Experts of a small language model.
Size: width 640, vocabulary 32768, 124M parameters.
Below are experts of layer 2 (counted from 0) of a mixture-of-experts language model. Rows are named router (the router's row for the expert), up (a neuron's input weights, with its number) and show model dimensions 480-559. Each number is 500 + 40 x the weight over its row's rms, rounded and kept within 0 to 999. Numbers have three digits each.
After each expert's rows: a language model's description of what the expert responds to. This comes from a sample of Wikipedia text that the model never trained on.

# expert 17
router:510495500587499514565492442444435469539450498459555502510487579575522501526518508493514442573504447500490492468474458468457445478585486493538525501467462459535512429542473521529509523498481409478510527489477504550488444504552507479512483495
up0:524529489450490486498499492435582531486484502513568512515540493517464484466556512496520489500509553522513500469440481473463529518561515576520491537476528518550482535440540597512473513476527497499474526600515553531451519497551472501457575494
up1:549543525559422466530431494527438473493559480478530449518496513491559505463531475536477506484545544522501431414595473443517510526514518458512518517493541437552531495471474506457469467451624472458485504556543539429496531549524466581495456452
up2:536552505519436504601534484404425534433468462473529507417549540498512507509564489460454462517536486581502439500570540509484500555499557527560504425540424490422533533456428518485451462501499423489496524496520559531430467460604436491472480491
up3:515502555516417549482509584497469441436537513595515481517452496460574503521555556419525477544532458462512565503542476519487520479475477479485437490506542506545488548507461535528489509585432511480536486533498475499475483530509449484570553473
up4:554499560561458460531489522506519546490471523511517468521465557562420550453468526552537532547460545486485557542526567471475457470468535464551540458538456523492491530475539462498540525464503514475486523512538483510449456528553533546493549501
up5:525574457553485487526471424471534469468542568539485486504463420519486544436558480547536464561532471471489489571460526472516393477508486524483512461501478562458455550498463474569480502546469457530469478479499487499496500482578487503526562458
up6:527512548511470515500490534574555512476530581470526545488523505539467534472513547437509484499529479457479514509506468591448536516535481542544505457533518499557490481480502527512527472551529502562501508600523491476496484513461519455478566500
up7:474493475469439529447532562528431517489466517471574460531485478514460510520433538436592494522484549567513500518484498490551504482540449447509520398499498504568508454468427541509536488535535488475503473469507480497530444513497490514490513525
It responds to: Line breaks after = Title = headings, also and an, and mid-word pieces of foreign and Latin names like -ia, -us, -ina.

# expert 30
router:445502500496434553577447543410511532493469455520465491528554490509487497450560576471463457583541511468498445562502488504459499539492478586551468430496480506537488480568458557532546515498563529459491535358490528485407462504531519574492420481
up0:449571501520545558511458481473444519466503472505449520548528426575478462469536485506426400466545486486466400497522506486619486529440449600454521481558437418464443526470568459462540580449535532491495486499489507448482478476506452509461498456
up1:539467478499449493499477514541498544486511411557508482526526513460465473507511476512465480535492488492545546466489463541519543536536501540502401486499534418476538590479466482505552477455479458581464483491478520466514547537563525538548496504
up2:457414450485452586490544458573520517517583500484470466493480498499513539497503560499503534525420479430508477559560502514475519526546493541569477480512475508564424478517488514446524475487553449560511546456500525462502443478577532497476498477
up3:442516488478493521476485463523506518461538514530525500480537497474447447464552526479456528555519529518535498501543474483514491486532428493484548492503490532448432444510493551495513494478514500390487561426486480450510495475476462535464440499
up4:471531488510469540469474546527465539524565529524482519505461481504536523440444515555519449473449512512471457502531543503532487511542472426512564539545472554516493550465484454575515556501515496506454496486557433506494476471581475483514451477
up5:438486439476449493496523517514526486492510491557490480478482538499492447462479519485574512537462511471415556515524559500523536506509427528473445498505482512501513555485463528484436530457472483475512502448510518509551495567608543501525529537
up6:535505470553509533493478521543532495456547490462504496526432430541499495535556473489409486516503577541495485575487488532483431497545445451496503490502540511519431536550479593527465538452474519537503414524467493486566413527517543486505570405
up7:471538491446558474496490498544526390523500539513503426456537559437510457534555474514478538500492572520435508471472469560467511526502522482494522487492493491444444513513465533513436478425472417462501481496542563506455524515462514500557497511
It responds to: Auxiliaries had, has, have, not, and common nouns like year, day, sense in narrative prose, such as this day, in the sense.

# expert 27
router:567436560514496568510488497448479529536481512443464485524582528540504480451534557460484480484558462492488496538468487496444549504500525598545491528510460413559490477510488434484533448498467473523471501551483601623462574548521561474554504494
up0:445509576501527441514454473488495475502474467517468497490436436544493478500561439396460444602471558481551534494520514488463488577533508533535526478508507494526481544452440587528481522544578503542496459557561485466533565536538508549483451484
up1:532518461549508487545450519431475467490513477460520479502561509509528496515482504550430470519462547463545537529513527464523520457506472415484536534448552518508481479524442452450580487508517484513477546567496547527455535490501473519500510453
up2:571447507495537468507461535511468471502470490501455562511529463476522507559513506466478473550491412483473469488542590467488437500601542480560532524502496467490439599506559514464559447483535489446498493539556564543516484509561557585514466482
up3:523508533500580544505479507488500498439442481500547485544493576520484508532525470472507381538509460506493505500534463563600567494462456567455495526504489546474496489545433542544433563487435500496489467539437515514540475539563470502555426489
up4:405488463526568573495496477537582519497534469441505553464525493474467527400486519445527513528531436505479518480495483500488488524498476474526538495468516457589514505559437510443476465482530571535489542491386477567486453481574449462469528446
up5:466597524483480507587516486478543545402555438562533508519525530441485461507437534397515465472426503471496499514513473493456570522457490431477540493482501469477549530511418457565445499463572482398486507518533483497465493501538513428501556474
up6:547564555579504493455525451484438525480529505502474540496581556485503460491470565454529488507508447572461474601495509496479492488488482529438544500485546498546431477451439522442477494551479509553520497483484540513489478538481510371472495485
up7:503527544538544454485484502493513461444581441478510450529592547495564506460527535517516494510490493531463432579508542502492483483512509426523502546529523630554513532393410544481461402465478457534467479451532503556520470463579458447457573433
It responds to: The preposition in and on, sentence-ending periods and closing ").", often at ends of list entries, like Sabres). or Sydney.

# expert 31
router:556477526533453571467397468481481426539522539458476512457525545534578525509485485497452488512605412495529480512462427480451532524542528485501503543473492463526565511550476509533476393571496467541501543519526518519434513574521477429519437520
up0:460497507498444547523433471547416473557491531491515518501411518538502502505450476517507467519599505571490483493521447526559509530484528525484487522523550494511487465528488481477467431533492457495486481544512554455398512516503489470486503550
up1:475534520372465395530472523567477469419538467507529521478514434530552523454498468383515450487518537525550514556482479506582487489516554519458496503563543461553528481500477532492468445442463513478432497491464594480523527517539558490508520551
up2:581553527485531455507477479471518566554445458513449543562452471484565480493479465425510437506582501551493498497495432475433484522481522517448491570517514506461518536492542490506536441525447445477489602453504481437516486499476518499469545474
up3:518548530500494548526518515574512465499535533497502607518546527412590512469515539501522515505525581480501546508447415532413493494472560504437467507479443461548494490539510547452538479476476564515424421522537474514546442545481510418526491462
up4:517537510446490542531531521497468559558527571517538520472508484583497473516498489509472443472537508510518406508507522482500456526483503481495509426551494451513539454447476486466482500480460488541531516381487468534600458527500504495451530505
up5:451552541474450487465433540472467495501443503502524440495511508527545449524533513570489562625507536427505516527539390526511526499515526499576459490544415512503512545488445542509500465517487516486495522505487455524587563555533489455467469455
up6:491466585521484420419463504478509534478538554470513497511492486479506479570469461523498478515540483520515477431578576535501518505527491633522562539482524494531519504507472485587481429498551464485450512498536458417524494501437492501440484485
up7:477483472471520503511490531421417516479484387467516476496559528497500396521430445467520474546559494504548488534447499477506440482480504552483598480481480537545479492472507505436491454431551513603518498517556551515506496519482491511444455533
It responds to: The pronouns it and there as sentence subjects, plus capital-letter pieces inside acronyms and names, such as GLAAD, AWD, FC.

# expert 29
router:586591488494519459533464512495448527447518541407467520502461566542512439558495501510466402463485502455552500568528444503530465469465565440482504445489527526513492482477509472556504466520413507422479549498551523537492532557574498543525514499
up0:442556459417487561550493466529516437491523544469505537419556438480551514433419512532435477460541435489432555543484509479462496497524485433485548461468475453502485457479528509499528466444526476460455449479563497472540492493525477434487545544
up1:479507527502469520475396520560499489453457533514449456469516371547549491447535494501478519550533514538499453536510564511501445535550576502507486506510513460504531522536473463580488520546510446477500471474522454538461458519421500457496468539
up2:508448439495474487455595493488493446478516524529509536467579468491501490482495486533529482450541420469527453534497454451468495519443490527512471534386526496520478532519539490479465438491491517528561456535520481490498444455544545512497523535
up3:496537425579581520455485517479530484588536531493493518507477513500433467470520446414528503563476507541446489488443487505551489516556512508559472526481488485500583500479537407473447495552539593544516439568521531521544505431489503512471487520
up4:546453521488425461470452527484443422523465482552516458427497502492551560569500515508474450475485462506467448532473538484522478475560444513521526503505480505552479480550502488535553503515527543499510522488508423501420511497454478497475523500
up5:527482470542460552493503498499496491557498505483515493421490497510527574424538500470536472580458514420491554540506514488516454462514533533579527497433542539477512426528535502471501449462484489545495523439429418456562495570584504506503499489
up6:493467540449478514522476461501523430499504479503569477474473528479472516520518546483446443441549477430433533436496474465500468484478506548450510538576525534471506449393446460514480381501514474563587519459494515557504532544525456487535550533
up7:537457472466515536479447524555501493509475471545504553500422468501446467478513514482522521554518525488473447495496554520467483529484540526532471488547502509514501587515533499484505560473513533471521441557476507471485511469575520451539459472
It responds to: Pipes opening a new table row after a line break, and personal pronouns he, his, she, they in biographical prose.

# expert 21
router:509531515504477481497503488519501450473444501398529519535602485591539495451567558510479486476521462403512546497464490453538484551504544463512525438477520464523527520475464465584564444522473528438535539415483508463544543483491539556495527529
up0:544544471554545453525493452563535496420479559509533489521490559579484512497622539499530543464494554386510541592458488525501549529484487530551509473440451522550534473440532431460533573564446498426533552538536496490499532513502542537558482534
up1:507471498511517426506396524458400483490537459474471435452437546576376511488482522506474520463440517535521587442480557509528478443442518464497467439505480509517523411519494521478512485534458499523507519512476509411542473519495535481475503587
up2:525493483484519516480534542456420414453504505493488505509589604520465557486446462484517543587529448512461476459444383478525534563470574492534475520545501507504439480526479440506469465492531467589468511482464496585520507559506483413473535501
up3:502545548521470480429509501461489542528464455477474487508492516466527462512497498434495460525460533462445444513512599494489465516495421556496481492592471512456407565554454458528458560484466505503501540495529508534478455527533462577454507453
up4:464518510458518462479493525528543497475504496502511556586482525487459546455524508504502467523580442488539577432493532467501505511545414515467503520538504551510459509483499442520546453502610545513534425557501467483409498492503513461485539528
up5:573548390489549541470535477536498521444453569481436537491511485527519565496549532453511561468494451545513556495491480407468552375499479405464486531497562566489419439490524475445436450473509552462485487441549483487524513452438531458491493560
up6:513512510451478489575522496513450500429529513489468475492548492519551455431496539499505437511419493473516468558474500561530466441460483558541543487466454496517517525529553413476519544566482516509535539504522554522469472516474547491410528519
up7:525511512504445532510452501604423431436564516490506527536571514498501502445443562583511531532561470505507484461469527484420428437482533469498487494586557460468467491406410430475473585570581505481528558493482502488529535477516552513494498523
It responds to: The preposition of in phrases like Institute of Physics, and colons after book-title heads or infobox field names like Predecessor:.

# expert 13
router:527511484472514526457503450484469457439522522462577473467549537605496519463499580491487425521542443485520505540510469518383504503523571552510506475463483483615484580467484553429538471510514493469515517458586526472466513503487482532478496543
up0:495521527504509521481467496481524455503503555484432571512540415495484546492465463428476540481505507419483592495462456565540441457512505411491527512496519445546527493507549535493475437502519451541517416504596479461463491503487468546485520580
up1:492496480549535422487531504487591508610470447570540533554478509471422530501515519554563565558439542506476545438563497498541403502498559540506464473493502418445475506463504527550508456471488475525594543497524579517468485496504526490495448449
up2:468505439483444503545551487540497417468526554539517475619545420542486540480431570464551444481532475499541501609468458487498510537436497526513452483485489489556511525436531501455524507526434459527526457478568532539502577572534513502497505519
up3:456514454485496453517469459534445526482450463504469544548478497529456538522544497469466468531500559467550596478427448470532457458561571530514450422489411558509496505579514529469445498474448448561460457547491434475549505428529518484465516558
up4:528481503512438566460479476536498450527494566510421521495435543469488482423559471545479492500471498503550448545494531486520531530478429487504491490550547472464530480482503427487583521438531501525507538474456451495481510529548514429519527519
up5:485501514522447525530533502527526547459528427501402471554536535518445477553537522503408480525525476510475503555528499432549511546492468555538507406561528491470529506507491483522493492498526448499471486535462496466531485569494547489506557429
up6:515568520422432569495487477496444475492410571537489533496501465476460499471456541509437479498464535499439512514452517499477525560483479506418415507484578498466432502576460446491558458533477477483538495580442501530502510524536491459507545485
up7:513523523489459501488529471498532498479460488498499498525459502526568450537478461514423574478447475479492519516519482535543467449506459479477502445537454546552548536553471533499526494490449460511446548435464517495459415448499498469504420493
It responds to: Line breaks ending list items, table rows and paragraphs, plus == heading markers in section titles.

# expert 23
router:538498496487466502525519526519494436545518526475487477526519580489464489514531490411503462510593480477489534511531468450469537472512505498509478506480496382536527455534488513533512438560487495531491563510541586449488511425484573487481451538
up0:462478515440469457478438521497408512467519459485509511587450534447570463476485509461477495450476453559453511600524529539500520498480482541549458461526553541514479475484476461518507439473531439470499465492534456488448464466538446492488531516
up1:508537484525379510500517484482508488562537531542539605435515493471551452494483500475573579476499511498495480493460473500463461478470556523467515563410493546422564489426475546483507481507550463535552509397392523483493576511501496492457458481
up2:484509478476460501523473476457484459544536545556430425454506578514512580539509544465429511502457481523447582534480462511504518508472512460497510415530526479541504429542496545442509423491554474462449515502521550480493510514468418483514544549
up3:541554561553502483542539522497479498524491485504445566431525552498462450418533552548548498483466564482532530486493494497515545523480439528543478509421521483482490498478466496434523479472459425520468533523548521444443559478547475491496437548
up4:520490498513491513528549487454545501399425494609498521454501526491554485524587538454504424466529549509458514475462431464460481476491484591501533442559529518491531451511441530483513520455517483484531484487510487498548466517558464484508528565
up5:488488498461454507563541465521427458463445460560506474495483526526515474552473466503516493466491490550450468512540578525506539541456453473503511406533507509507512519508500506515460518391447480491501531549438512489624471519536526486525500493
up6:495486480530500515533443547486502497625540507483523478499523506532510465466528512443425526456514547488506579483535530418518472500411557505559468463483496542402544508440468500496464437540492513488521478497509528463556485499451515501491504513
up7:487431462492393529489592461437458502526526550532486526443496537486496447486481484434453496514486462459493517457523511483526519515509503468453485477488520498502508485445539483424461462485525552488520513512499534535491463499444451521500532526
It responds to: Thai and CJK byte pieces, degree signs, and uppercase abbreviation pieces in codes, such as JPN, MV, BR, TV.